config.toml
n_layer = 13
n_experts = 128
d_expert = 32
activation = "swiglu"
router_score = "softmax"
normalize_top_k = true
routed_scale = 1.0
balance_bias = true
lr_router = 0.000631
vocab_size = 16384
tie_embeddings = true
train_tokens = 254600000
steps = 8644
dataset = "wikipedia_en"
Below are experts of layer 7 (counted from 0) of a mixture-of-experts language model. Rows are named router (the router's row for the expert), down (a neuron's output weights, with its number) and show model dimensions 0-159. Each number is 200 + 30 x the weight over its row's rms, rounded and kept within 0 to 999.
Before each expert's rows: "comes before" lists some tokens at least twice as common just after its tokens as in all text. This comes from a sample of Wikipedia text that the model never trained on. Tokens count by the router's weight.

# expert 46
comes before: "0", " |", "5", "6", "4", "3"
router,203,212,202,244,207,193,175,163,188,186,186,272,170,199,226,175,183,148,207,258,146,212,172,206,189,178,188,215,210,261,198,250,202,242,237,246,186,257,179,171,233,246,180,202,182,151,232,191,161,189,148,207,204,195,188,180,159,217,162,191,158,186,165,205,221,198,223,194,171,189,194,213,167,202,217,169,179,195,176,206,227,224,198,223,208,278,225,168,212,206,180,188,183,140,136,232,181,179,193,240,196,193,192,144,188,205,223,231,195,165,191,252,246,203,161,198,217,197,186,195,182,152,202,170,173,138,208,173,240,226,185,217,234,158,231,175,170,230,206,226,159,183,203,185,195,215,181,216,160,160,185,243,277,226,189,247,183,197,215,204
down0,234,199,199,162,223,152,191,196,196,235,200,234,178,254,184,187,172,233,226,138,291,184,163,192,217,182,214,162,212,185,194,198,168,198,153,185,208,212,220,233,201,150,209,236,181,180,226,183,204,251,224,175,196,226,230,164,184,226,144,137,229,206,222,152,225,171,215,221,175,171,175,211,254,226,250,220,218,216,174,164,121,190,178,161,235,194,211,229,198,195,157,205,217,190,214,166,184,184,200,175,193,186,160,229,191,157,156,148,188,244,233,176,264,196,205,166,166,167,152,232,167,200,188,160,206,217,248,198,226,190,179,188,204,173,147,216,199,183,222,205,161,261,218,257,157,134,177,209,185,199,193,179,233,219,179,192,242,242,157,158
down1,190,200,230,183,159,251,191,160,252,222,221,168,213,240,199,174,217,186,206,194,244,202,170,151,209,204,208,115,162,136,164,204,162,211,188,205,206,231,148,193,152,211,244,174,248,220,194,176,113,244,190,214,206,244,192,151,227,196,216,147,230,200,223,204,199,203,211,197,217,204,201,213,217,231,188,186,292,243,193,206,156,222,166,162,186,174,185,228,179,177,170,157,184,197,173,241,234,206,231,193,159,180,216,184,173,176,201,179,152,188,212,236,208,191,171,146,115,157,168,192,133,176,217,239,228,204,199,221,113,205,181,188,184,175,185,248,205,209,182,220,196,220,192,199,232,186,211,204,203,175,159,187,173,201,191,240,205,184,197,152
down2,198,176,155,184,190,173,219,197,166,159,164,175,149,228,263,226,195,129,208,259,218,222,167,196,156,220,173,145,168,173,235,172,209,189,209,167,197,221,210,207,197,203,186,215,179,212,235,211,175,236,196,204,174,162,184,179,168,241,189,162,196,217,182,180,243,129,209,182,214,182,189,230,201,169,243,205,233,173,191,173,196,237,195,166,170,221,167,214,189,166,152,161,206,190,228,204,137,239,205,176,216,209,172,169,169,246,214,233,159,201,188,196,169,238,284,229,217,218,206,201,227,132,222,224,197,184,216,252,187,179,204,189,128,185,217,190,186,175,236,166,201,233,175,176,228,190,228,233,197,193,177,193,171,219,239,256,282,204,208,232
down3,176,186,166,200,213,212,178,228,218,176,201,250,221,209,215,230,188,169,222,167,193,222,178,214,195,143,250,234,179,228,235,179,206,175,207,153,182,229,200,226,165,213,252,213,268,213,194,209,210,164,173,247,185,187,184,269,147,194,192,184,170,174,133,160,236,203,247,203,223,211,119,240,203,135,191,256,218,214,196,221,218,228,220,236,227,167,235,207,221,212,216,179,228,195,220,202,183,234,194,189,179,222,195,183,214,233,213,245,236,258,165,214,227,269,241,178,215,193,205,210,227,219,161,220,234,200,222,179,176,215,210,159,206,168,195,219,205,187,226,168,203,238,209,167,207,241,160,169,169,277,241,217,158,152,265,233,175,197,238,232
down4,253,197,242,237,250,200,205,176,242,205,212,225,188,193,221,234,194,163,203,199,198,206,250,152,237,120,173,178,197,177,248,142,174,196,228,194,179,198,196,195,210,195,153,225,247,169,200,154,211,249,246,220,205,172,210,175,201,206,187,224,156,154,190,192,170,221,185,218,236,143,217,225,250,255,192,224,177,173,165,240,243,213,263,164,247,156,199,190,229,248,183,178,214,199,246,238,196,161,186,188,159,227,184,173,236,187,212,187,202,261,186,187,242,234,215,222,152,191,169,187,212,232,252,212,134,233,173,184,238,206,323,172,218,239,233,209,214,193,219,258,124,142,221,188,161,190,203,181,190,208,184,213,200,196,160,218,180,218,278,210
down5,248,231,231,217,236,195,180,267,206,93,198,159,171,214,193,219,179,169,130,183,232,236,197,222,181,273,170,220,181,210,231,177,197,242,186,187,186,172,248,238,187,178,163,191,194,190,266,197,174,196,228,210,206,202,249,152,242,200,268,192,192,222,219,214,197,246,171,193,242,198,211,216,205,241,172,193,195,196,154,202,209,199,240,238,167,205,200,157,150,213,202,187,191,131,250,155,131,164,235,243,192,117,174,184,165,216,125,256,202,216,257,187,225,172,219,164,215,164,203,217,240,244,218,196,202,201,208,226,238,256,239,228,157,178,177,256,210,217,189,178,211,184,185,183,265,193,225,235,200,174,186,197,183,248,177,222,237,216,204,201
down6,231,231,208,161,185,168,146,245,184,229,187,178,258,220,238,198,140,207,176,233,172,196,193,192,208,153,212,216,219,204,205,229,246,152,181,165,222,197,172,165,220,201,187,249,212,189,187,205,162,212,150,207,292,161,214,182,229,219,181,194,199,217,196,263,168,229,171,202,189,220,142,193,191,211,193,198,227,198,207,166,215,229,171,204,191,174,197,175,145,220,148,238,254,179,203,223,215,187,181,204,199,210,102,259,178,232,181,220,145,205,212,213,198,204,169,209,169,178,201,225,217,168,204,185,259,139,192,193,258,212,229,173,249,182,181,207,148,139,210,194,172,218,188,186,234,208,158,229,182,197,206,256,228,277,202,178,191,225,195,208
down7,181,203,227,194,245,248,202,190,228,189,249,178,162,217,188,229,268,68,171,168,206,164,242,239,181,207,228,207,167,219,170,199,250,127,182,163,206,222,224,229,224,193,168,231,154,186,182,253,238,198,200,189,198,217,177,221,160,167,168,182,201,203,260,187,184,195,163,252,245,236,259,182,236,233,158,223,248,189,241,192,233,161,196,166,227,170,193,214,164,173,181,213,200,222,219,182,192,193,198,247,162,203,204,209,214,240,242,236,198,190,193,211,217,171,211,257,187,211,259,147,216,196,148,234,241,216,219,213,190,198,132,192,192,154,189,193,202,161,206,187,214,161,194,223,198,171,187,165,178,224,218,169,216,181,200,152,237,176,218,217
down8,219,207,214,183,205,169,232,200,208,179,194,206,191,204,216,184,152,176,171,211,207,199,235,211,233,211,249,145,204,176,201,266,225,205,194,189,184,193,214,150,187,183,175,189,257,193,193,175,170,260,220,217,201,159,135,199,226,207,204,223,216,165,272,115,241,223,177,189,224,211,197,252,175,183,159,167,201,232,145,219,180,211,184,236,185,171,215,224,223,184,208,242,187,215,208,261,202,196,203,211,228,200,206,195,195,171,219,233,191,234,268,186,150,180,208,167,229,195,220,212,199,253,208,212,195,263,219,91,228,204,212,139,240,219,180,192,220,244,199,198,230,194,171,186,178,192,209,204,212,248,139,266,225,251,198,198,193,181,192,229
down9,187,210,193,235,256,152,262,174,268,238,203,172,265,169,160,185,209,202,210,189,192,187,219,178,252,219,202,207,217,137,187,193,175,218,267,187,212,245,195,187,251,206,243,199,233,137,191,227,194,263,230,231,220,216,190,140,221,176,168,143,196,183,225,225,198,198,165,210,164,173,131,246,187,216,183,156,227,211,198,208,205,191,249,173,212,181,164,234,197,193,160,188,155,207,179,252,232,169,183,231,153,236,215,200,236,206,188,170,231,263,173,196,196,243,204,255,192,199,181,167,202,186,182,205,172,151,212,219,185,180,231,177,156,213,193,201,175,176,190,239,196,177,200,196,157,233,229,201,193,185,165,245,212,159,206,234,204,258,190,191
down10,230,204,209,214,210,170,159,171,256,173,208,231,197,200,247,207,206,182,197,199,185,219,199,233,200,271,250,139,172,234,220,153,201,234,230,188,207,200,198,179,159,182,217,177,194,252,155,223,244,189,147,218,202,235,225,220,213,175,212,238,222,213,192,221,239,212,190,223,216,213,153,199,220,256,151,244,183,196,251,226,206,214,188,322,202,204,278,167,184,231,225,193,184,229,163,258,188,214,203,170,199,153,160,170,196,175,169,219,267,212,224,233,204,196,211,246,228,154,187,197,231,251,218,205,220,158,237,232,234,178,224,171,204,220,213,240,112,220,204,207,232,176,196,197,182,201,219,196,208,235,187,208,147,152,237,160,206,250,199,225
down11,194,242,183,219,177,204,201,249,162,175,166,164,152,175,188,200,250,181,224,173,252,157,185,219,165,222,201,228,161,199,224,176,211,190,227,209,210,260,175,178,201,262,221,149,199,232,263,182,208,236,206,158,235,171,171,185,226,232,186,177,231,214,185,190,190,207,192,210,212,200,171,184,218,178,176,192,168,196,214,208,178,209,221,200,217,183,147,218,207,215,176,194,188,162,190,186,211,172,241,252,142,194,210,252,231,174,214,169,278,223,210,185,177,212,209,145,216,149,212,215,183,274,269,164,187,184,237,212,240,182,159,188,154,194,200,221,216,200,175,184,190,195,168,200,198,211,139,203,134,228,212,183,215,271,179,203,201,139,157,241
down12,137,234,223,212,175,225,229,167,204,236,202,212,187,207,188,196,183,219,116,231,210,247,224,165,193,227,216,182,172,194,159,221,188,222,172,176,189,176,227,187,128,215,175,138,167,216,202,187,231,200,254,209,173,203,209,231,178,221,211,207,190,167,268,152,235,225,214,163,196,246,196,194,161,193,197,206,228,188,165,248,222,162,187,183,213,210,212,164,207,186,229,200,187,185,229,178,227,232,208,189,194,219,234,238,210,178,236,240,241,202,167,170,204,208,178,171,186,170,206,188,232,156,267,173,223,233,236,166,176,167,208,203,264,199,214,203,181,177,210,207,221,215,188,198,190,139,217,170,226,210,173,235,214,225,222,215,180,193,186,207

# expert 30
comes before: " |", ".", "–", ";", " |\n", "5"
router,211,210,206,228,232,207,149,168,254,218,155,204,186,138,198,174,203,158,187,208,163,233,194,162,209,199,199,227,217,189,170,213,231,209,245,214,288,224,178,212,216,208,198,210,217,185,203,217,217,176,185,180,206,179,110,229,193,210,197,153,136,190,168,183,223,189,183,200,227,219,159,236,191,263,205,185,206,211,211,201,204,195,255,156,239,252,211,169,230,219,195,166,197,137,195,264,244,182,192,272,230,209,195,190,153,225,227,241,220,168,172,231,254,173,188,183,224,215,203,207,180,187,246,225,220,203,217,193,230,162,241,201,200,177,240,175,187,265,214,146,175,184,162,226,202,207,151,222,158,217,191,208,249,193,214,209,212,212,227,158
down0,223,151,208,186,182,200,169,240,136,184,243,201,206,225,144,201,251,193,160,199,225,188,181,221,213,203,243,251,202,257,169,163,227,204,207,163,161,209,154,194,167,255,219,181,190,235,210,193,213,192,197,166,240,186,205,198,198,242,231,172,239,142,223,177,172,193,211,150,219,231,202,160,226,180,205,196,208,178,160,192,223,241,224,226,170,205,198,236,171,199,210,205,212,206,189,232,193,192,215,187,226,200,237,210,214,155,186,178,188,214,241,194,235,194,216,195,213,223,243,179,168,148,199,202,203,188,198,147,187,221,182,239,160,215,193,176,206,202,169,171,172,243,209,225,191,201,183,220,208,198,174,232,202,115,156,192,271,228,136,212
down1,216,190,176,184,185,208,170,258,246,264,231,178,174,209,187,175,230,177,215,215,150,174,202,200,206,158,163,210,185,148,172,269,201,195,218,170,181,222,221,203,169,181,226,247,162,170,145,222,204,271,216,242,186,157,165,195,199,264,242,256,210,253,210,206,172,220,180,176,178,187,233,147,164,235,175,231,215,176,219,166,180,218,212,166,203,229,209,198,216,200,237,252,211,185,217,174,208,195,168,182,213,223,247,177,226,210,224,190,196,220,196,148,193,199,257,166,225,198,262,194,165,241,200,176,197,264,177,226,181,222,179,214,145,248,199,170,206,208,165,237,121,222,234,159,186,162,222,240,196,208,170,190,228,198,161,194,207,253,217,199
down2,161,203,213,203,224,262,208,197,231,217,200,215,185,269,174,241,192,220,183,265,262,204,168,182,161,198,221,170,144,206,240,131,196,250,207,206,199,228,179,254,217,217,181,222,193,259,190,226,194,260,161,213,126,226,217,203,180,192,223,180,222,210,155,225,184,198,190,257,195,231,257,217,174,222,177,207,214,210,197,158,181,175,164,180,150,145,196,164,179,144,174,177,165,196,209,211,176,219,199,204,198,195,208,147,197,149,200,182,219,226,220,197,204,203,252,176,222,173,245,141,201,211,186,171,176,267,211,229,148,246,186,198,108,208,207,169,174,149,154,198,216,171,206,147,221,234,259,149,232,228,159,181,229,148,223,140,249,182,198,204
down3,229,135,194,194,164,105,215,201,260,204,220,173,200,250,234,263,195,184,200,191,206,187,216,196,231,186,178,240,225,203,245,191,229,205,239,192,221,209,253,137,176,178,220,188,246,188,211,188,181,210,219,231,232,167,241,176,243,273,159,220,245,219,186,164,176,281,217,188,239,162,207,205,177,215,187,167,154,191,210,207,216,234,203,171,183,175,199,203,212,205,157,221,256,218,168,208,170,209,185,213,213,191,220,190,250,235,126,189,199,290,212,201,216,198,198,232,200,173,222,208,157,190,195,191,199,253,188,172,236,202,261,207,201,225,180,206,198,243,202,163,245,261,191,150,273,179,201,196,145,194,187,204,213,166,182,241,173,202,272,252
down4,202,242,220,167,237,224,194,203,160,248,212,258,206,219,230,185,249,224,182,188,245,246,193,206,208,224,210,236,205,195,226,200,200,202,136,208,161,117,164,224,199,195,164,219,174,235,216,202,133,203,186,219,149,203,217,202,209,198,225,249,175,299,132,222,240,227,202,162,224,147,204,190,209,187,193,237,204,161,248,178,206,233,169,168,178,180,233,195,165,212,209,209,207,242,203,209,225,205,180,164,264,186,195,189,216,187,222,180,169,215,267,212,207,179,171,215,219,233,170,167,201,214,245,233,179,167,227,163,138,233,195,255,189,160,229,155,265,211,186,190,170,187,201,212,151,186,210,185,197,176,182,170,168,223,174,156,229,200,207,187
down5,194,148,257,252,238,170,216,195,203,232,210,189,219,219,178,208,178,241,228,213,160,190,232,206,260,155,151,231,216,134,175,136,196,166,215,215,156,197,187,193,176,223,205,243,212,249,222,192,182,242,204,213,229,206,156,201,168,198,132,192,240,217,155,171,225,217,230,207,196,227,197,169,183,213,138,170,208,283,155,188,181,179,157,199,222,208,205,179,246,213,179,230,209,218,218,201,269,257,199,204,162,163,196,175,166,224,175,189,179,212,180,229,191,160,192,175,200,221,185,211,207,167,187,223,214,193,197,195,215,239,177,233,201,195,177,222,211,158,214,238,172,177,168,241,165,216,197,233,171,216,176,210,155,210,183,194,148,220,188,204
down6,239,215,193,193,206,164,189,221,185,155,167,221,196,214,205,194,187,206,149,162,220,113,207,182,166,245,217,182,222,156,190,192,197,181,192,197,205,239,231,182,218,248,192,241,199,174,240,217,154,182,218,189,207,197,193,150,162,195,245,213,182,192,256,235,220,194,178,216,222,158,191,242,189,215,230,253,217,261,190,208,195,186,211,195,179,220,209,211,230,147,162,171,170,221,195,182,186,184,256,253,188,205,216,232,172,204,187,171,189,206,156,255,202,171,179,219,231,197,158,157,239,266,203,177,163,180,163,183,241,202,175,216,214,219,194,228,194,210,170,253,164,209,193,180,169,123,189,178,233,181,213,248,210,160,139,247,191,223,210,190
down7,164,217,196,186,229,216,205,177,179,190,159,249,212,215,220,204,171,241,225,266,172,208,179,215,219,192,165,140,255,219,179,270,205,180,209,242,190,199,244,164,154,162,174,227,191,199,208,222,188,216,219,217,217,187,218,183,232,168,208,164,186,215,277,238,228,256,231,214,230,194,215,168,205,197,202,217,177,161,265,216,214,206,200,219,187,178,226,242,210,269,163,197,169,217,222,154,209,167,195,206,162,209,201,160,252,206,225,239,212,240,238,150,160,209,208,189,199,213,258,197,175,232,210,176,195,203,161,193,224,240,248,235,217,193,244,194,238,204,162,109,249,218,243,232,199,192,214,219,215,271,168,185,225,174,264,261,220,174,185,192
down8,177,226,242,296,273,179,234,236,185,184,189,242,221,227,176,230,226,179,198,180,177,196,226,177,158,171,225,210,198,209,179,212,196,194,237,190,203,187,185,178,236,205,197,270,250,178,189,253,152,167,140,218,144,183,229,172,230,222,200,205,225,212,186,149,205,188,252,174,187,177,197,225,219,196,227,247,161,242,198,200,231,175,201,233,202,208,194,181,232,240,223,176,228,189,158,192,207,264,250,191,172,197,172,188,211,158,189,197,207,207,159,194,202,203,219,189,255,183,267,135,202,198,160,177,218,210,189,225,135,179,190,240,180,158,224,201,232,177,246,205,188,174,234,156,174,200,186,203,183,194,216,211,177,219,214,170,187,225,224,254
down9,198,175,200,163,182,192,189,229,170,204,161,162,185,187,191,250,212,229,228,206,219,162,205,216,174,156,133,188,178,168,203,164,195,207,168,163,194,187,147,190,250,142,207,238,235,180,207,184,164,163,238,239,177,186,207,168,159,248,255,232,197,226,184,177,204,212,182,243,159,253,203,231,167,231,194,223,162,279,208,219,279,215,203,152,253,133,255,193,150,193,247,133,199,212,206,194,196,237,155,180,226,195,213,205,194,210,203,213,194,178,198,161,223,170,190,190,139,205,241,172,173,221,216,169,246,202,219,232,226,195,220,215,253,202,207,161,224,169,219,195,193,255,235,202,182,245,204,188,176,283,179,168,189,227,201,196,192,193,209,180
down10,258,188,170,176,139,203,192,161,237,194,189,184,207,231,148,160,199,238,198,260,129,208,159,245,200,255,164,234,159,214,168,193,196,216,192,128,217,199,238,186,264,173,206,176,241,157,211,229,220,219,154,193,187,211,213,205,252,210,222,170,233,170,200,140,205,202,178,139,222,228,189,215,200,198,184,186,202,193,210,162,236,222,179,197,212,208,209,228,237,225,163,250,216,201,134,180,228,215,255,233,228,175,188,216,245,181,236,234,143,161,199,193,197,207,184,203,194,191,201,235,199,199,214,189,182,194,149,191,222,159,231,257,165,216,207,174,193,261,143,188,190,193,265,179,196,184,188,212,213,182,196,241,214,260,207,190,182,197,229,206
down11,211,220,126,124,156,191,196,246,227,217,175,170,182,214,211,155,208,160,181,173,223,211,208,178,169,184,205,186,266,216,211,227,227,164,166,215,204,224,187,159,224,234,187,231,194,189,218,210,234,177,205,190,195,163,230,138,194,189,235,232,248,256,162,153,174,208,183,203,227,209,205,201,247,171,220,164,128,234,245,272,234,216,256,159,197,219,216,229,220,223,203,190,199,203,213,199,231,160,223,181,213,224,193,215,153,169,224,208,183,194,252,236,222,160,178,161,169,195,226,204,221,245,204,182,170,224,149,158,219,196,228,201,231,151,208,247,236,224,159,237,182,173,194,253,163,154,206,218,243,165,147,157,249,206,212,235,253,194,259,267
down12,186,212,174,219,193,225,189,173,211,191,200,141,216,197,161,202,183,167,225,216,175,231,171,192,237,229,151,205,197,187,120,227,170,206,140,190,217,216,255,256,215,234,225,165,202,155,188,168,210,241,195,202,189,218,224,284,145,179,157,214,208,182,250,216,231,188,209,161,242,227,191,211,215,177,215,202,254,169,210,208,148,194,195,174,176,229,172,207,210,220,138,237,210,192,123,214,172,166,199,179,118,190,198,198,218,192,240,251,160,188,205,159,199,159,194,221,150,262,236,239,130,244,199,185,159,179,184,213,209,199,208,193,196,186,187,189,157,215,170,188,230,180,240,231,196,167,145,143,213,230,229,202,185,218,207,229,239,186,232,193

# expert 115
comes before: ":", " |", " by", " information", " |\n", " career"
router,190,209,213,212,249,157,217,175,226,262,129,239,185,159,277,175,177,184,167,181,176,230,210,150,160,199,186,221,186,232,194,243,231,266,198,225,216,186,167,143,219,229,211,213,234,183,214,194,193,180,204,120,206,211,218,186,187,192,243,210,180,172,154,221,198,232,198,206,210,127,192,205,205,189,207,160,186,193,238,244,226,204,213,165,233,230,191,150,199,140,222,169,202,132,193,210,160,165,223,212,252,188,261,186,141,196,232,274,233,172,212,198,234,221,198,211,213,180,169,199,210,181,191,214,163,214,193,194,220,203,248,196,215,203,216,194,148,228,244,206,196,154,232,180,199,198,159,165,219,143,167,182,217,191,178,229,182,278,196,150
down0,219,195,224,265,223,262,155,139,195,197,222,235,201,176,203,170,208,193,219,206,205,197,198,183,195,134,173,172,217,205,193,215,218,249,209,185,210,184,175,227,170,190,192,210,164,202,200,167,202,221,255,201,149,135,241,211,255,189,186,262,187,165,213,201,242,144,227,193,200,165,228,223,203,216,253,153,189,230,195,169,190,148,179,193,221,259,182,235,191,217,237,205,159,191,243,158,200,181,182,241,227,250,211,188,150,200,260,187,205,223,212,249,177,209,180,182,229,224,212,251,242,156,162,211,232,210,187,211,220,212,187,233,156,192,217,216,213,199,212,221,193,184,220,242,172,219,228,254,170,244,211,173,158,196,211,160,145,209,184,205
down1,219,184,158,142,195,196,215,158,167,168,195,212,242,238,181,176,211,196,219,191,236,167,237,230,191,223,141,193,192,219,229,181,206,229,207,226,135,155,298,180,260,270,190,122,229,231,227,214,220,168,224,234,189,221,218,230,232,199,148,191,202,151,150,161,203,168,164,159,149,223,187,170,182,189,197,219,187,208,225,219,163,219,192,209,169,190,193,226,205,218,201,270,210,219,201,208,136,212,191,170,236,138,189,165,187,183,260,174,184,238,205,175,185,180,172,213,261,212,237,239,241,218,253,154,155,172,249,184,232,182,166,191,191,200,234,171,162,192,214,218,209,214,217,218,179,213,213,237,214,205,187,176,196,207,210,186,178,212,200,218
down2,188,190,205,221,138,150,190,214,182,188,229,191,181,230,181,283,178,218,110,172,222,196,217,182,218,150,202,201,195,231,147,201,166,165,145,192,219,184,176,208,165,248,182,224,198,166,121,200,203,208,214,192,188,236,197,206,194,208,165,171,107,170,196,176,201,172,195,234,186,181,206,214,196,220,226,143,194,181,155,193,192,218,227,212,190,191,179,206,254,207,213,194,148,215,252,239,207,216,185,166,225,195,213,245,204,221,217,145,226,235,133,248,182,150,243,221,198,180,235,228,228,247,188,215,206,228,231,189,168,223,168,197,157,167,188,165,197,207,215,217,160,175,236,252,168,183,271,240,230,237,236,194,201,180,194,205,224,180,220,241
down3,201,174,201,185,149,196,229,216,196,153,192,176,245,172,215,255,120,230,139,217,218,233,208,177,218,153,216,187,170,216,191,180,240,219,229,166,195,175,224,209,224,172,182,178,228,228,156,133,235,183,165,169,144,217,222,184,220,189,176,236,196,173,169,227,247,239,188,164,227,193,262,210,177,181,198,192,210,166,190,230,221,192,224,236,147,184,185,206,192,150,201,213,175,177,158,169,200,175,156,223,191,238,151,215,199,206,211,199,226,191,232,208,224,158,203,192,215,164,214,268,275,217,220,208,224,231,183,199,182,219,206,190,176,155,186,238,180,269,264,173,213,185,169,151,220,222,204,204,241,159,254,204,209,184,248,216,162,226,203,212
down4,197,162,221,268,219,174,153,205,225,214,191,179,211,212,188,171,191,266,270,243,232,262,209,173,191,249,258,207,224,226,200,202,231,176,231,201,182,213,195,205,239,229,167,243,178,252,218,118,199,174,259,199,231,190,210,172,182,166,153,179,204,225,193,224,189,142,184,149,174,199,204,179,217,205,211,218,246,112,199,172,161,185,169,207,166,172,196,173,172,221,203,210,194,228,165,182,191,187,178,209,200,195,248,130,158,153,157,165,128,202,213,146,248,231,237,193,248,232,198,219,221,201,167,251,228,162,235,188,161,227,166,214,200,182,165,190,166,191,177,186,238,154,180,162,213,182,202,201,200,216,167,181,164,214,139,197,156,214,168,178
down5,243,207,177,232,185,202,202,234,230,186,220,260,167,186,184,195,225,192,264,174,226,216,241,228,221,255,193,239,248,164,195,217,187,168,187,231,153,194,226,177,132,211,182,162,143,195,198,179,213,201,168,196,166,184,196,252,175,224,221,199,220,165,193,219,203,99,162,195,224,173,169,168,126,175,174,244,184,149,169,193,219,226,174,218,227,213,195,149,236,223,160,188,215,185,145,181,194,211,198,157,217,212,125,222,229,222,247,201,243,248,179,244,190,177,164,189,179,144,218,205,214,193,227,236,202,194,168,192,177,186,157,242,220,214,215,200,143,178,209,184,135,159,156,144,218,223,224,258,211,182,178,188,183,214,190,220,219,190,156,225
down6,251,202,209,179,164,198,222,210,193,256,214,245,147,216,190,192,158,204,178,280,222,190,200,204,231,224,175,185,221,143,211,253,159,188,206,189,198,181,161,223,246,225,175,124,208,212,207,183,255,148,150,194,206,236,229,197,201,165,169,253,144,161,226,190,139,262,184,193,241,256,188,175,154,233,215,226,182,206,192,194,184,200,208,203,196,229,187,203,203,244,199,163,237,192,179,207,216,179,214,213,196,196,245,263,190,198,226,158,208,220,166,195,239,131,226,199,191,165,229,194,220,208,207,217,168,214,213,190,234,216,219,240,203,164,166,178,188,205,187,187,231,218,174,184,244,249,203,175,218,201,200,188,241,206,172,181,241,156,201,149
down7,189,274,208,166,232,98,223,185,222,195,172,190,205,227,140,178,234,191,210,210,229,212,234,210,169,175,160,212,192,200,199,217,152,183,196,208,238,221,219,197,206,217,191,194,230,226,195,173,165,206,231,175,169,146,182,148,227,193,254,218,196,162,166,218,261,200,169,185,205,209,191,183,239,226,182,151,182,167,238,184,234,201,246,188,227,198,169,309,228,168,255,203,206,224,204,201,113,224,216,206,195,200,204,209,186,223,207,195,248,202,254,224,188,170,188,153,191,168,273,223,227,215,222,204,216,243,167,141,196,196,200,180,184,214,195,147,249,224,186,200,193,168,206,203,193,208,181,225,212,206,150,234,243,206,193,202,160,171,208,181
down8,199,163,258,215,186,141,193,209,179,157,200,194,208,158,157,203,152,206,191,167,203,152,258,248,198,139,205,249,142,197,230,174,175,189,190,216,226,145,203,203,195,275,213,212,184,223,177,173,201,196,234,190,153,224,208,203,242,208,187,176,209,164,212,208,262,177,180,190,231,257,245,200,157,222,198,224,203,228,146,151,218,180,182,181,210,168,252,227,209,248,179,139,211,202,176,136,218,262,172,171,166,234,201,168,191,159,230,151,219,208,207,148,191,218,188,187,201,235,185,175,166,201,210,206,216,155,172,189,174,173,165,191,155,208,213,192,214,228,200,230,179,243,224,217,239,206,216,232,245,186,168,247,233,225,232,215,173,180,228,186
down9,210,231,170,222,209,242,169,166,262,202,217,229,216,236,223,169,172,195,195,193,211,170,206,159,210,209,203,206,237,183,197,150,264,171,154,197,272,176,189,244,145,166,184,172,195,197,195,175,172,239,205,187,195,210,219,186,166,212,167,203,141,209,213,193,159,218,201,241,178,213,222,192,173,201,208,213,182,254,193,189,182,177,213,191,174,139,239,177,203,177,204,239,230,170,175,218,175,208,240,171,181,214,232,185,208,217,149,237,231,225,224,195,232,219,200,228,244,208,173,235,225,228,180,201,162,187,190,194,211,229,172,205,196,215,234,207,205,169,210,217,225,212,192,257,218,236,217,223,234,224,248,155,233,271,221,199,190,172,233,210
down10,207,195,232,205,205,212,221,170,189,189,234,243,179,226,204,166,209,216,248,221,157,134,179,179,267,179,215,223,177,188,194,225,207,235,212,175,190,260,223,106,206,228,203,234,238,198,153,261,220,253,194,194,210,188,156,227,229,204,201,143,189,169,217,180,176,194,197,198,248,233,187,217,217,159,167,176,226,195,189,188,160,199,185,199,182,193,174,178,211,196,207,195,184,245,243,200,210,157,177,145,214,201,220,229,230,172,210,209,238,239,253,190,182,210,230,129,180,219,223,168,145,222,150,236,297,201,218,228,189,219,211,223,202,208,169,193,211,184,210,181,190,164,186,189,239,244,176,209,151,199,222,166,207,226,221,200,184,234,188,202
down11,185,200,229,199,219,171,173,189,238,224,175,221,183,176,197,184,195,225,220,206,248,212,208,210,165,236,204,170,206,168,153,248,184,214,185,236,194,238,224,182,209,161,219,197,148,214,227,188,178,254,232,212,247,195,151,176,207,250,251,185,211,142,229,224,166,204,239,165,257,173,259,193,231,172,200,244,195,230,173,249,275,189,242,275,202,293,187,224,246,219,200,191,198,227,253,228,157,166,181,233,227,207,147,225,208,235,200,202,202,243,183,189,152,177,198,192,170,236,193,250,230,248,183,222,179,159,167,177,180,237,177,166,140,217,214,168,215,194,179,269,193,210,202,200,182,139,248,212,208,182,169,213,231,234,199,187,179,154,247,183
down12,266,173,218,252,234,175,242,204,215,164,178,240,231,233,196,192,247,190,132,191,186,208,200,206,210,199,145,231,156,232,202,267,215,201,208,125,228,187,196,219,153,211,205,203,218,210,148,256,260,197,190,196,231,152,173,201,224,217,183,222,183,173,190,175,204,229,243,255,158,156,216,174,172,213,163,266,191,231,194,208,207,176,205,190,194,203,214,180,188,243,175,215,219,256,196,162,223,185,215,153,211,177,182,191,220,210,161,185,135,226,170,192,227,218,163,189,193,237,198,250,178,189,175,225,217,189,239,168,206,222,275,232,232,178,197,216,213,184,162,250,190,229,184,207,215,204,171,192,174,197,165,185,183,254,228,189,176,222,183,190